Below are experts of layer 2 (counted from 0) of a mixture-of-experts language model. Rows are named router (the router's row for the expert) and show model dimensions 0-127. Each number is 128 + 32 x the weight over its row's rms, rounded and kept within 0 to 255. Numbers have three digits each.
After each expert's rows: a language model's description of what the expert responds to; "mostly gets" lists some tokens that are sent to it at least half of the time. This comes from a sample of Wikipedia text that the model never trained on.

# expert 5
router:116144115115162088122165179124126078070125079119125107129145117118174109135138163151107115112127143128113161102081059201120156084101068107110063185145118095173168106141188094149168152160122112140155110124110081131158151065131108117192128108103083118104103130094135106068130129119178109162156131092122111133096204120120079168122085123107058168121111130157218160126136174119128165134151
Name joins, articles. Hyphens and ampersands inside names or band credits, the/a/former starting noun phrases, and verbs like named, called, left.
mostly gets: " trans", " former", " named", " called", " gave", " von"

# expert 4
router:081163080104174117106185105104128143092099132168111100107130202161117130166145080120098140149136194145167166135092151149150152104170100164152093154187136145126137135091130092153100109158133028109142157102116054117168107146112178101146124081134100096088110150105098087070087077135170143126104114060171082184118088140156119130113155126109125148081086127118117154138161188134136140123076
Commas, list and infobox items. Commas (including digit-group commas in numbers), line breaks and closing brackets, plus words like such, also, both, well, and field labels like Number or Police in infobox lists.
mostly gets: " such", " well", " also", " both", " Number", " same"

# expert 0
router:113154131126173143146141160135125158131081134139146100106156143143111085177188110076135172151126198135121148102116118150102128129176090161142174180147124139118160182098181065180119123131099043132102105091138102169144169106112097137145121136153081070127116176117080128145107155136168234115131107028131081157135143134151118109111140133108096120082148144160161193143111179170128145138133
Prepositions and conjunctions. Function words linking phrases mid-sentence, mostly and, of, to, also for, with, or, including, usually before an article or possessive.
mostly gets: " and", " or", " but", " including", " with", " than"

# expert 13
router:093169143131170127144146136077126105118127123157135122152192160091130104096132039102118124134105122157136164090055109159136149131189095083059198201131119147147172119121177154136153106184120100146130160115091124150109084150152146136144112136130113081115081134165107099158151095101169153127145092030111122170093120130174142100156128141100087198112143115130133200074138093118107167154143
Adverb -ly, numbers, dates. The -ly ending in adverbs like annually, finally, weekly, and numbers, years, month names and dashes in statistics and scores.
mostly gets: " May", "ally", " se", "ly", " Oct", " Se"

# expert 1
router:079157159148177116072098181151120097132124171094145139114163110094095159097165108157166085122127153100101121076052089141114161135123142111103196197141126070136104144130177102154191133175114072119123079124101152155158123121101118161124144165108150056118105094132107111081096096165140184101149107051123124118163131075177106124131127128100093166081111104175119172097150139083125176142126
Heading equals signs. Closing or inner = signs of wiki section headings like ===Club===, plus rare word pieces and non-Latin script bytes (Japanese, Thai).
mostly gets: " =", "isc", "iti", " fr", " der", "ç"

# expert 10
router:102151121150139147143139165107127114080069172162125127100180138120154140140156131127152075095113129091126136069073099130099112132158108146154088151142125124135127150141207069120165159133134127119150120086140118107183181094166102123173109090114072082092123146119081093104053128148151195088200115092126129132121158078168110159170107129114115150129069112107176207076182156165142174158148
Sentence-ending periods. Full stops ending sentences in plot summaries and articles, also abbreviation and decimal periods, quote marks, and clause openers while, after, before.
mostly gets: ".", "\"", " while", "”", " after", "'"

# expert 9
router:099238120147164135119199159099211109115115133124112093104122162147122148126141123146131099149137131115161155130073124138108131110149134123110104186152203114127197157117255096145112106147100088143138153117155095138139123098134136107167132112122119115105078128104071107094145101152191151160147075121169061154125163139157129152106139128047110183124115130143121174121131168142134153118129
Infobox and table structure. Field labels and markup in infoboxes, taxoboxes and stat tables, such as name, Born, Genre, Phylum, pipes, line starts, bullet dashes.
mostly gets: " Genre", " Born", " Website", " Phylum", "Senior", " Country"

# expert 7
router:082178116133204116167113132115124168098090166094094130149135078118151116141163123121100138146160168135105102161085170199136119128162136116115143174175127178113183186127140124250176120123119081121129112068143115078133190071146134111123117164132077110119111115140054135093147135184162178143133112087118113125172116140179151145121107130113084146089144154141122162092159124117148136064119
Word-ending fragments. Middle and final pieces of split words and names, such as -ugh in enough and through, -la in Kampala, -ine in Caroline.
mostly gets: "ke", "ual", "wood", "gar", "cer", "mark"

# expert 15
router:084173112130195179150126214083140136134110087140119115135135104169153123117198116122120147105111118104103136091075113153143131146108165108113129166188125146106079129113169079128155100175125142142156153165163096125093152119162068128221115131167085090130156126120090075130128069176183122132166099064107097144114159132163142175135123124108106113171126125088121147042149190113118127086101
Pronouns and common nouns. Subject pronouns he, she, it, they after a comma or clause start, and nouns like time, years, season, and most after the.
mostly gets: " he", " it", " time", " most", " there", " years"

# expert 3
router:158169089112161173151147124156121149106115185150109154065142140103137135153168128146157147130147183095117121146107138119073165092136129135158102169129125133069112177130152070180194167095102067156100097153094110096151149131162117118087150143123145072098109131081123099064122161160153131144135113052138098168155142112171098151141129118105056134102062177126184209107154168185116129141105
Colons, paragraph breaks, verbs. Colons before lists, blank-line breaks before headings or tables, and auxiliary or main verbs such as is, was, used, served.
mostly gets: " used", " served", " announced", "See", " la", " found"

# expert 8
router:121173100102185085138129134127133154128131181116148173121168092152131108144166122125164098170131136114128108131104161109133136113118157131100104173148128121093146117132138137170159116145145091112148084088151108145144155090214144094107037154091110053095128185072150138132058104161159187184112117087107103169160150111156094167176173131122068130154101134135116205107141164104119194069104
The and -ong/-ight stems. The word The/the, plus word-internal pieces after an initial consonant, like t-ight, s-ight, sp-ark, T-ack, Ti-ng.
mostly gets: " The", "ong", "ang", "The", "ond", " own"

# expert 6
router:060160153123180146169115141172106134066120140117121161169169126150109113084118100150115169175116126162182084079093147181122109078141126148093141191133122121130166098152153095164206122110132103128113141140131122148109120120106139088153052151125141091081036170104092151146139149119118189189133120039107099155133117118157135146133122128123048117162142099115148192105151136159129178129144
Mid-word and inflection pieces. Inner and ending pieces of ordinary words such as -ed, -ing, -ted, -at, -ip, as in compatriot, recipient, handling, leaky.
mostly gets: "ted", "rib", "ised", "us", "ant", "et"

# expert 11
router:087138127131158132160167107170132113086082158110085085128133171136143099163164122071124128102166132169171133092083081139094122166159137145134159178111129151140118186173152060121144115157139065108066139163084082090139176151134141115167103094119059114099130164109085109107144153149142192136146112056142084142142115136166184169149123129114114172121109132142194194089106137178108171076138
Table pipes. Pipe characters opening or separating cells in wiki tables of results, discographies and succession boxes, plus em dashes and double spaces.
mostly gets: "—", " Its", " His", " resulted", " Bac", "″"

# expert 2
router:130171126139175116195171184187117144084091122146160115105134126095101098121130147123129155138127152144193129079103144160077149133174143182072169180136131137115178161092200103162191128147080137128119155147129106132107168132130147134111165174137102093098077163112094118126105140158128155168150101027112125120160092173201191139157119127118137111160075137126118186115184108128101105108127
Word-final suffix pieces. Short word-ending pieces that complete a longer word or name, such as -or in contributor, -i in Iraqi, -an, -es, -ur.
mostly gets: "or", "o", "an", "n", "it", "do"

# expert 12
router:128162131092184054105125146125129154075162147103172132109142150207119097131177138081138147125117180110098116068039107131103120121088126154135074224180111110148141166187175135131190122115148127165104135103132122156135140103121157173091090137127122145152088134115114129113087096113153154165141122029156111134064117129089069137107133123091105139165118145108157164104137123099165103095115
Capitals in stats tables. Capital letters and abbreviations in sports stat tables and results lists, such as TD, POS, W; L; T, and word-initial pieces like Ze-ro.
mostly gets: " Qu", " K", " Br", " Z", " D", " You"

# expert 14
router:095170101131178057135191146169134144100059111152104111139118116094194164074138112165150103134110217145154153080049136093085121109092123114114154169151141121168150134157189162162147110126113084144140155092162124188113127104114129123162144145141115090100135114145098119092125100129149113203083114048192100163099148129132093154089091129115100155134100133125143160069181154143134117105113
Table headers and units. Words and symbols in infoboxes, climate and gene tables, such as °F, mi, State, Representatives, function, coach, often before a pipe or colon.
mostly gets: " mi", " JPL", " Representatives", " zone", " °", "NA"